Experts of a small language model.
Size: 9 layers, 72.6M parameters.
Below are experts of layer 5 (counted from 0) of a mixture-of-experts language model. Rows are named router (the router's row for the expert) and show model dimensions 0-191. Each number is 128 + 24 x the weight over its row's rms, rounded and kept within 0 to 255.
After each expert's rows: "comes after" lists some tokens at least twice as common just before its tokens as in all text. This comes from a sample of Wikipedia text that the model never trained on. Tokens count by the router's weight.

# expert 21
router [181 117 140 151  92 170 154 187 113 125 161 135 135 148  90 117 158  84 120  92 124 153 158 120 128 141  79 137 133 176  84 104 153 116  92 128 106 140  89 155 129 110  98 131 155 109 158 142 121 175 178 125 125 117 134 133 115 104 119 154 139 152 165 116 143 142  90 132 109 124 129  98 142 156 120 149 116 100 136 160 109  83 106 111 110 140 111 141 117  86 124  85 118 140  90 114 134 148 126 105 134 158 122 131 176 114 125 104 112 147 159 110 139  93 118 123 108 128 162 139 138  94  91 145 161 137 102 169 123 166 127 149 135 127 127 109 160 143 157 131 131 169 118  77 148 130 121  74  87 137 150 109 165  96 126 138 110 138 133 167 108 125 130 104 159 144 139 104 158 142 133 148 111 147 114 112 112 152 109  97 102 171 137 120  98 151 101  97 109 130 121 125]
comes after: ",", "s", ")", "’", "er", "),"

# expert 58
router [136 137 154 138 102 129 142 140 130 136 113 122 160 120 130 111 141 105 155  91 123 120 123 120 128 136 130 149 137 145 127  44 134 122 144 118 117 131 117 141 107 119 119 137 132 135 153 115 134 136 143 153 126  95 116 125 118 116 125 123 148 134  84 148 132 135 148 140 128 130 112 110 118 121 112 141 118 135 118 150 100 122 122 112 126 124 119 132 118 139 130 122 137 136 110 135  90  59 129 115 172 138 160  87 134 131 105 123 134 205 130 118 108 126 121 117  61 119 140  89 125 103 110 155 225 127 132 140 114 147 119 112 125 159 125 140 147 140 132 121 110 123 109 132 173 176 115  74  86 118 125 112 172 124 110 112 125 125 125 136 146 117 119 113 147 153 126 135 127 128  31 132 116 224 132 124  98 143  78 131 123 168 117 141 127 129  73 116 161 145 132  90]
comes after: "\n", ".", ",", " well", " that", " part"

# expert 22
router [103 159 101 140 115 138 140 135 119 139 135  98 127 119  88 111 112 126 110 132 121 105  75 135  49 162 113 150 129 132 124 128 116 133 104 185 110 136 150 140 130 123 102 132 151 102 165 130 168 158 147 131 128 107 142 130  54 112 142 107 141 138 141 130  93 113 137 134 143 116  89 143 159 191 128 122 156 128 127 115 145 116 159 113  92 160 132 163 125 132 142 107 148  97 117 159 105  87  89  96 148 151 162 118 127 125  77 126 157 139 134 149 119 116  80 118 103  82 128  72 117 106 152 118  91 140 141 108 131 103 118 112  96 112 144 116 132 134 145 143 159 146 110 127 142 140 115  99 130 158  83 145 109 173 109  84 144 133 117 107 185 128 160 132 139 139 142 113 160 111 128 158 107 140 141 167 125 124  96 150  88 167 153 117 139 147 137 123 154 137  90 111]
comes after: "-", " •", " Occup", " Pro", " Bin", " Gen"

# expert 49
router [145 133 183 130 132 126 107 125 137 124 197 113  91  82 135 108  83 139 107 157  99 104 162 162 101 138 122 150 144 180 116 120 110 119 100 119  65 119 111 132 136 124 118 149 139 139 127 153 112 129 122 130 115 107 129 167 139 134 162 133 156 153 135 163 114 148 107 139 111 121 144 167 145 119 160 132 128  94 131 124 126 107 149 158 134 111  65  97 133 105 100 114 143 143 148 143 136 139 143 104 110 168 157 109 100 193 143 104 130 118  73 127 118 145  95 124  70 126 163 126 132  70 123 166 142 115 140 149 111 122 116 129 150 110  99 141 128 148 119 126 151 161  95 134 124 129 128 143 128 119 177 126 141 143 161 111 151 131 148 172 128 104 146 118 181 135 142  90 156 148 107 140  93  81 115 155 156 101  76 110 125 110 149 123 123 114 140 125 125 156 101 108]
comes after: " the", " The", " his", "The", "'s", " her"

# expert 5
router [124 123 131 134 111 104 156 138 116 119 105 157 158  92 136 103 100 163 118  99 113 105 118 125 133 119 100 134 117 140 129  87 135 104 190 112 120 115 132 140  99 113 102 144 160  99 183 142 104 129 109 117  84 102 148 192 104 121 121 148 154 124  76 144  96 169 131 140 155 121  86 180 126 127 120 127 168 119 120 168 104 109 121 148 125 151 107 129  96 105 130 106 144 143  66 143 120 125 133 108 171 152  95 106 144 144 135  85 160 163 152 145 155 107 116 142 107 142 129 130 137 100  91 163 185 114 154 137 147 149 101 123 140 146 134 154 151 182 100 123 112  97 139 124 149 181 113 110 105 125 152 126 121  91  95  96 141 148 107 100 156 109 106 131 140 128 146 118 119 138  87 161 126 111 145 119 133 173 141 114 114 135 140 137 142 131  92 139 144 156 122  78]
comes after: " is", " as", " with", " was", " in", " the"

# expert 63
router [131 142 157 134 102 128 145 141 124 141 113 125 165 112 139 114 139  98 155  94 125 116 118 121 129 141 131 141 130 139 123  80 136 121 143 125 114 130 125 132 105 112 114 135 118 146 152 123 136 136 147 127 125  98 121 129 118 114 124 122 149 134  64 147 133 134 146 141 138 134 108 107 122 123 113 135 118 139 123 151 101 125 123 111 131 127 124 118 128 145 126 121 142 131 118 133  82  62 127 115 194 139 171  70 133 139 100 122 137 212 131 133 110 132 120 123  41 114 137  68 126 104  96 157 192 114 127 150 114 151 128 120 123 146 124 146 144 146 142 125  94 119 105 133 170 180 115  72  94 117 120 111 164 132 108  85 131 130 131 134 148 111 135 116 147 150 132 134 129 133  45 140 125 225 137 127  88 142  86 124 129 158 128 136 129 127 110 121 156 146 134  94]
comes after: "\n", ",", "ed", ".", " due", "ated"

# expert 29
router [112 116 157 128  89 110 140 122 172 102 131 103 121  86 163 147 118 104 169 109  91 149 111 122 137 140 136 180 162 124 165 115 125 139 134 177 146 112 112  94 129 132  97 142 144 139 151 121 109 120 133 122 145 150 147 156  61 127 137  61 126 121 110 179 109 123 111 126 124 108 122 129 159 107 152 162 160 104 119 110 175 117  87  86 104 118 118 155 136 135  98 108 162  88 105 141 114 171 117 131 106 133 138 157 183 158 143  83 159 147 165 107 183 124 168 101 171 138 138 135 159  79 109 144 135 123 167 159 121 136 120 145 127 134 128 141 133 130 120 105 152 143 132 123 119  88 157 132 102 119 115 132 129 136  72  97 165 110 118 133 100 105 149 114 143 147 122 126 130 135  91 124 114 141 104 131 108 161 133 127 121 113  73 126 136 123  97 129 162 116 119 121]
comes after: " a", " the", "-", "'s", " and", " \""

# expert 37
router [123 122 122 127 102 193 145 153 115 128 191 148 123 113 140 105  92 152 111 122 109 140 137 138 109 156 130 138 133 156 125 169 140 126 171 138  96 119 111 147 144 155 158 139 111 161 126  85 140 162 109 102 139 105 116 124 115  78 122  91 126 157 132 147 126 147 137 170 126 146  48 175 146 140 129 162 159  98 115 109 136 107 126 160 122 147 109 106 142  90 162 125 141 106 153 162 128 164 125 125 146  96 127 139  98 121 120 116 127  88 106 163 152 131 151 146  96 104 152  66 150 148 128  98 148 111 147 133  84 113 140  80 135 131 115 132 140 149 149 115 164 104 135 143 129 140 129 126  99 173 118 102 109 165 141 146 130 103 124 110 124  92 143 107 117 153 107 155 116 125 106 132 155 137 139 133 131 148 145  96  81 159  73 126 132 131  96 141  69 154 139 133]
comes after: " United", ",", " the", " South", " in", " New"

# expert 40
router [123 141 159 118 112 139 121 134 165 162 134 125 113 113 200 130  98 144  97 112 124 107 102 131 106 156  75 143 130 114 178 143 128 128 138 124 132 129 121 116 102 132 133 171 133 123 132 133 166 122  95 112  55 120 138  95 134 110 109 129 141 152 120 103  98 124 117 157 121 139 110 133 136 100 132 156 130 115 127  85 159 110 169  95 107 128  82 157  79 159 108  85 102 134 124 122 122 121 104 101 142 197 153 125 161 102 141 108 100 123  93 143 148 132 120  95 124 137 156 183 105 124 144 160 157 107 123 152 123 139 122 129 163 112 117 117 148 152 119 127 152 110  94  99 122 134 135 160 120 124 137 145 120 123  97 100 160 131 151 159  98 130 132 132 137 165 205 126 171 159 101 141 120 133 153 118 121 159 141 109  73  98 107  97 131 121 116 116  97 148 107 157]
comes after: " to", " and", " was", " he", ",", " who"

# expert 12
router [119 171 125 120  85 171 111 149 136 138 175  77  88 115 140 115 123 164 127 163 128 159  82 162 104 161 143 144 112  88 122 142 143 123 113 153 140 136 133 201 128 128 104 117 100 135 164 118 128 154  88 109 143 154 161 175 110 134  96  96 121 162 151 134 165 128  73 116  97 113 130 116 167 160 163 143 126 138 117  92  84 122 134 125 135 132 123 106 129 128 134  93 150 140 140 113 138 133 135 146 150 116  86 132  68 120 145 120 137 148 142 119 137 165 122 130 133 126 147 158 111 146 162 128 160 157 167 112 120 181 104  85  89 115 127 140 147 141 148 114 109 102 114 109  88 119 144 130  93 122 114 122 122 142 107 158 126 126 127 163  96 117  89 126 150 140 117 141 175 158 126 173 130 146 142  91  93 166 127 117 118 129 106  86 117 120 139 153 129 120 113 122]
comes after: ":", " |", ",", " M", "i", " T"

# expert 23
router [ 71 159 158 131  99 171 213 153 110 154 127 127 143  73 130 124 159 117 120 135 114 120 153 141 112 154 139 103 102 116 126 119 136 126 141 179  86 135  89 121 113 144 106 136 121 115 146 161 118 114  91 113 142 117 148 101 110 106 168  96 161 107 128 139 149 165 112 125 111  88  91 140 147 132 120 160 110  80 120 112 137 107 105 138 112 125 120 114  88 173 127 126 128 134 156 172 128 120 119 134 117 116 129  95 161 134 123 122 136 144 140 151 133 128 100 139 108 151 157 110 137  93 158 131 138 124 140 153 116 130 151 131 152 148 126 140 190 142 141 129 103 159  99  87 148 173 102 169 151 107  93 105 148 103 109 124 146 128 127 120  99  78 130 123 162 134 100 142 110 159 138 169 137 133 181 127 124 180 130 120 141 152 120  95  75 118 106 143 132 106 156 118]
comes after: " ", ")", "}", " 1", " 0", "%"

# expert 13
router [115 148 136 146 130 127 150 152 113 127 156 122 102  83 102 112 122 159  99 105  84 172 112 141 110 175 130 109 134 145 111 101 103 123 115 135 125 120 119 147 146 166 105 154 126 103 114 131 105 158  84 128 142  87 148 160 118 133 131  85 118 132 115 121 178 126 113 163 118 154 108 148 156 128 157 142 182  41 119 137 110 150 125 134 110 136 112  71 146 105 116 110 108 141 156 162 160 124 138 106 111 117 116 116 111 148 128 131 165 137  98 136 154 141 139 144 130 104 129 107 161 130 109 143 135 148 117 118 129 127 136 126 128 131 112 133 150 145 136 141 148 139  84 170 120 140 149 112 102 163 102 150 159 115 140 139 164 132  36 137 113 133 172  68 131 153  99 132 165 169 122 129 136  88 158  93 109 109 122 116 105 105 118 135 121  66 132 110 138 115 115 106]
comes after: " the", " The", "The", "th", " V", " C"

# expert 15
router [ 86 147 122 134 119 167 153  99 158 123 136  54 135  93 123 114 155 113 165 100 111 156 137 143 123 145 140 138 122 152 108 110 119 117 143 126 120 139 132 136 104 117 109 143 129 185 160 133 101 115 144 110 132 118 121 161 126 130 118  94 121 151 118 156 107 152 144 139 143 139  58 128 126 109 108 143 110  95 109 130 119 101 112 115 106 104 136 103 110 135 115  95 155 126 105 136 149 109 142  89 107 122 131 110  66 135  89 105 133 179 125 102  88 133 101 156 113  81 172 151 139 108 144 164 133 108 152 166 103 158 177 120 182 154 116 159 143 149 124 120  93 150 110 129 107 132  95 125  92 143 107 152 130  99  88 126 140 145 132 148 167 131 103 125 120 156 144 102 144 127 106 111 128 182 141 110 129 159 107 127  88 153  87 166  90 123 140  96 152 167 132 129]
comes after: " of", " in", " to", " at", " on", " for"

# expert 8
router [148 181 106 133  69 118  99 139  91 134 133 158 163  98 163 113 151  98 112 113 138 129 162 128 115 154 134 133 101 142 149 102 129 104 164 132 154 165 132 149  64 123 108 141 129 179 178 114 118 121 147 126 111 170 174 134 117 100 133 127 167 154 100 118 138 125 145 119 132 116 129 104 139 104 121 176 140 113 113 149 123 115 104 140 132 129 119 122 122 137  93  76 139 118 109 129 116 100 102 130 143 128 144 106  85 151 138 101 101 159 129 121 139 114 114 133 121  77 118  77 124 125  80 113 162  89 139 136 144 173 139 143  72 169  77 155 118 127 122 148 147 123 133 142 141 159 118 115 121 100 112 131 185 124  92  97 139 135 145 132 161  96 146  85 134 140 133 144 118 150  83 125  73 134 133 132 124 148 105 159 127  92 132 146 107 138 147 147 159 127 148 141]
comes after: "\n", ".", ".\"", ").", "\".", " Win"

# expert 38
router [ 96 144 155 119 128 125 167 144 119 177 125  97  90 113 177 148  99 198 137 168 122 139 114 150 129 116  90 143 144 103 114  72  85 154 129 157  93 141  92 125 143 133 125 165 137  84 150 110  99 116 108 106 115 120 129 144 142 143 103 131 143 155 136 146 138 132 123 142 130 112 150 106 137 149  98 172 163 129 164 150 152 100 150 149 107 127 119 112 132 110  99 104 178  97 120 153 147 160 103 101 150 147 152 151 107 162 157 126 143  91  95 114 120 143 149 116  94 127 129 125 116 103 156 140 143 112 116 172 118 119 117 153 108 117  92 129 154 139 135 131 143 166 103 129 110 104 127 159 164 129 120 170 152 126 100 166  99 104 124 130 118 122 138  82 146 158 105 137 140 109 193 131 165 130 128 124 169 137 150 138 102 107  94  94  85 107 163 120  97 119 139 111]
comes after: " s", " m", " a", " b", " S", " M"

# expert 56
router [126 132  87 107 111 146 134  91 150 138 130 140 105  77 131 103 124 185 149 112 116 164 108 123 163 143 139 145 104 138 170 113 128 137 145 144 112 144  99 136 100 161 126 111  96 138 144 159 138 154 152 155 144 130 148 132 101 113 165  92 186 127 104 129  81 137 126 146 148  94 118 134 110 142 169 161 132  96 139 161 136  88 123 103 101 147 155 113 140 105 100 112 157 139 136 162 131 139  89 108 161 155 131 125 145  88 112 120 163 158  94 144 139 157 130  95 141 138 141 134 132 129  97  99 123 128 174 121 117 143 102 126  53 126 150 144 116  98 139 138 125 156 127  91  99 177  90 142 104 141 110  61 148 158 138 172 132 126 130 159 105 158 143 117 146 140 121  94 146 144 131 102 134 148 137 145 122 145 144  95  87 168  93 102 150 110 100 132 102 138 139 128]
comes after: " (", " |", ":", "-", "U", "|"

# expert 2
router [106 165 122 141 113 147 142 138 107 147 136  74 108 105 131 131 144 148  98 129 108 118 128 103 104 127 128  99 106 145 117 170 122 110 137 163 128 138 124 125 104 102 119 114 114 108 142 154 129 136 102 146 154 119 143 108 110 127 196 112 191 116 116 135 111 156 132 142 134 109 108 103 105 138  97 152 190 116 174  98 118 145 145 106  90 188  79 171 144  79 153  90 106  90 118 124 120 150  85 101 132 146 103 108 121 166 149  95 134 103 125 154 119 143 119 144 112 112 115 127 123 122 136 110 117 162 108 123 124 148 136 120  86 152 123 119 140 170 167 152 156 135 139 145 138 114 157 127 119 129 128 137 113  93 141 132 138  93 141 130 162  98 173 144 146 132 156  87 189 141 113 164  95 112 179 163 120 131 141 171 107 169 115  98 139 101 118 112 156 142 109 138]
comes after: " |", "|", ";", " P", "==", " G"

# expert 30
router [ 79 142 155 112 110 152 116 135 118 139 135  80 130 119 113 114 146 152 113 140 113 164 145 113 128 150  90 193 127 101 138 151 131 145  95 140 109 156  92 124  68 145 106 109 158 133 139 172 137 157 128 107 149 126 143  84  90 100  95  91 140 163 131 141 137 145 154 157 110 104 130 154  85 144 143 122 146 121 113  98  94 105 116  95 107 151 127 128 152 165 146 127 140 109  84 136 154  80 118 141 164 151 133 158 147 116  80 119 150 164 117  96 151 183  73 133 155 103 134 121 134  99 121 141 134 141 160 146 127 128 108 119 121 162 105 114 150 144 152  96 132 115 115 107 151 124 113 110 105 159 136  82 181 118  96 117 127 112 154 129 116 104 147 115 110 122 175 140 119 129 110 135 146  99 135  93 117 111 120 123 105 118 105 106 170 144 164 170 122 163 118 100]
comes after: "–", " (", " 1", "-", " 6", " 2"

# expert 7
router [132  97 177 134 113 138 182 143 123 177 125 132 154 130 102  96 136 102 118 161  78 113  89 148 133 145 110 111 158 144 170 114 125 139  78 163 130 123 100 141  97 130 135 124 174 142 138 132 132 138 111 133 107 133 107 113 154 125 166  97 142 109  72 147 140 123 150 110 129 139 110 172 113 130 100 130 129 156 109 126 133 126 106 148 106 117 141 128 125 166  88 111  97 106 131 137 139 159 134 142 132 125 182 141 135 146 116 128 107 144 122 129 151 105 101 144  85 132 128 106 130 122  99 150 132  78 168 124 116 155 132 121 136 141 111 133 173 127  96 112 109 114 158 141 106 170 118 109  95 128  89  82 153  96  69 136 131 108  93 129 149 123 105 107 134 164 102 103 160 162 153 147 132 182 179 178 100 148 120 134 139 149 123 122 150 137 104 135  94 105 147  77]
comes after: "\n", " non", " co", "i", " self", " All"

# expert 27
router [117 117 148 147 101 117 166 133 187 124 148  75 149 146 134 133 121 145 128 128 117 136  99 163 114 133 146 137 127 150 123 117 125  87 114 126 130 120 126 112 114 153 160 145 181 124 119 133 119 111 107 120 150 162 119 147 116  94 150 141 177 156 150 146  90 139 119 147 110 105  88 157 167 136  93 134  99 107 162 131 180 116  92 123 124 133 127 113 109 127 117  99 145 120 126 138 131  94 121 147 135 105 154 128  94 144  93 114 133 160 103 169 126 121 126 158 120 154 155  97 125 130  82 153 161 132 126 152 148 135 124 113  78 136 103 121 115 137 102 140 130 128 143 116 101 131 147 153 146 137  93 113 174 124  98 121 139  85 122 127 138  94 150  78 140 153 101  74 128 175  89 138 149 162 106  95  83  94 147  93 122 173 115  80 123 184 122 146 109 180 155 126]
comes after: "\n", "==", " (", "===", "-", " \""

# expert 11
router [148 142 117 128 122 164 149 155 125 115 134 115 110 118 168 139 150 127 166 130 136 104 140 157  96 105 171 126 108 130 135 131 116 112 130 127 119 182 136 131 146 113 143 145 130 112 139 137 158 132 108 121 105 127 126  87 146 116  91 151 124 144 109 139 108 137 144  99 118 128 137 126 177 143 114 172 144 134 145 107 138  74 172 110 130 107 120 156  93  97 132  79 142 125 121 122 110 171 137 109 162 141 119  78 170 138 149  92 120 106 108 139 127 146 122 115 141  79 158 121 129 125 132 172 105 116 108 138 139 149 165 116 132 137  90 149 153 210 146 138 153 110 100  99 108 122 153  93  94 192 120 136 158 117 103 118 115  54 132 122 123 132 114 135 190 143 110 115 183 154 119 145 116 124 113 116 104 170 118 128  73 128 112 105 150 105 159 119 124 137 109 155]
comes after: ".", "\n", " However", ").", " \"", "\"."

# expert 41
router [ 84 133 113 138 149 141 126 112 165 176 140 141 133 118 129 116 154 130 105 132 119 114 134 169  95 164 126 134 144 110 106  96 104 102 163 140 100 130 127 130  97 117 118 117 164 175 136 158 141 122  77 102 111 104 181  96 119  57 146 120 118 154 136 133 137 160 154 156 160 102  95 110 151 158 150 162 179 123 157 120 106 132 156 149  68 190 119  85 122 166  76 137 110 102 136 129 125 145 121 133 154 127  90 118  99 114 116 113 141 179 113 120 123 162 129 159 145 106 165 161 106 139 119 134 124 106 152 113 115 128 126 103 166  96 112 127 159 128 135  68 170 121 123 106 133 136 149  94 138 132 137  89 149 123 112 101 126 124  76 111 130 146 141 130 128 139 164 108 116 106 109 145 110 128 130 102 110 136 127  97 112 131 102 133 148 139  97 123 152 135 126  95]
comes after: ",", " 19", " 18", "19", "199", " 193"

# expert 0
router [105 111 131  97 105 116 161 143 135 159 129 101 123 110 159  78 111 142 114 160 127 170 128 121 101 133 111 116 119 181 162  45 114 102 138 154 163 131 126 155 121 128 113 128 168 156 159 116 146 111 108 110 132 145 163 129 159 125 161 158 162 107 119 120 103 121 121 122 121  96  94 106  99 142 158 127 143 134 148 155 116 132 146 137 110 118 126 102 119 126 133  88 121 104 136 134 113 148 110 106 139 200 128 102 146 114  97 137 157 131  97 122 144 121 121 134 103 124 143  81 132 154 112  83 104 175 133 153 107 149 140 107 140 118 152 119  88 119 148 137 155 121 143 116 144 135 153 128  92 128 114 143 171 160 142 100 148  74  94 126  94 142 134 100 136 137 128  94 163  77 158 138 156 119 144 125  83 130  95 125 144 160 116  89 108  96 163 189 137 121 127 140]
comes after: " |", "%", ".", "/", " km", " household"

# expert 35
router [ 75 146 108  86 123 135 130 145 134 116 171  88 120  85 160 118 134 157  91 169 112 144 114 168 133 144 155 103 111 196 130 152 104 127 125 123 115 123 102  98 102  99 129 141 150 170 150 153 112 161 150 147 119 130 145 126  99  88 133 139 141 163 115 120 134 112  79 135  92  91  98 140 124 134 103 141 169 120 156  98 144 112 106  95 112 132 128 151 136 183 132  89 121 106 143 155 158 149 125 121 156 151 127 129 117 138 137 122 126 114 133 126 125 127  87 161 152 102 155 130 123 115 126 148 106 120 140 122 109 127 112 129  89 149 150 126 127 115 101 123 121 117 121  98 159 139 133 173 105 146 120  81 143  83 119 139 135 153 108 175  91 107 146 147 156 159 154 132 192 144 129 124  93  96 156 138 176 194 127 143 143 165 133 124 118  83 102 140 130 154 133 109]
comes after: " |", ";", "|", ":", " /", " ("

# expert 33
router [103 105  92 139 113 145 133 130 148 146 145 151 133 105 120  98 127 150 105 178 136 150 107 176  81 136 114 117 117 137  95 132 115 113 158 163 106 168 101 144 155 120 115 112 161 185 170 148 132 176 133 111 114 159 110 146 119 107 162 116 109 117 100 127  60 142 106 152 142 103  94 116 127 172 101 115 174 113 106 109 109 113 179  93 122 158 155 111 128 134 103 103 163  73 124 186 108 116 148 133 130 121 105  90 137 118 101  88 144 120 140 137 111 127 132 134 150 147 133 141 141 135 140 108 145 139 153 143 113 141 109 111 116 125 121 124 147 147 121 159 138 175 144 128 147 117 183 125  98 173 110 100 181 139 135  96 158 119 141 114  93 118  83 135 109 148 159  87 150  98 142 140 111  98 173 152 136 125 129 136 142 125 137 127 129 139 160 153 104 140 114 116]
comes after: ".", "′", ":", "8", "9", "7"

# expert 31
router [ 87 167 149 141  90 142 139 160 162 135 117  66 145 110 150 123 164 102 132  94 131 129 123 132 118 132 146 145 150 165 154 126 141 109 135 123 117 130 119 144 109 151 113 147  99 161 152 127 147 128  87 113 143 119 110  99  77  94 145 109 130 158 137 110 136 111 144 144  83 118 118 165 121 143 118 136 157 118 164 133 141 101 149 156 106 135 111 112 165  88  90 129 135 124 115 176 120 138 133  92 163 116 114 106 149 127 104 112 119 127 131 133 140 156 125 142  92 108 127 146 111 127 111 189 171 161 137 137  98 133 132  58 179 165 110 144 155 134  97  95 192 114 106 127 152 142 140 139 117 132 124 123 143 126 134 116 117 134 118 138  97 149  89 140 145 135 118 149 154 134  97 123 135 153 116 119 157 127 100 131 119 117  52  91  80  91  65 113 139 133 105 131]
comes after: "\n", "==", " =", " ==", "===", " ==="

# expert 52
router [113 107 108 128 119 173 122 140 123 149 119 124  95  83 104 126 139 128 111 103 113 145  95 122  80 178 126 116 126 177 166 125  71 131  90 173 159 153 146 125 123 142 107 119 161 143 149 123 125 166 131 126 131 141 120 149  79 115 183 108 146 109 102 139 122 130  88 134 103  80 111 134 140 146 121 159 126 120 132 106 109 112 106 113 132 159 133 102 139 105 128  82 172 100  98 197 138 156 123 150 146 107 128 119  93 113 136 131 144 145 135 119 144 137 138 148 140  85 139 110 147 124 161 134 129 185 145 167 115 165 159 129 150 119 129 124 131 117 114 133 163 175 146 128 110 125 157 144 153 149  92 148 171 141  98 104 157  95 115  88 114 155 116 140 139 145  99  84 161 142 122 155  96 129 114 126 110 176 135 118  89 119  80 107 133 139 161 118 109 143 130 139]
comes after: "-", " |", ":", ",", " of", "|"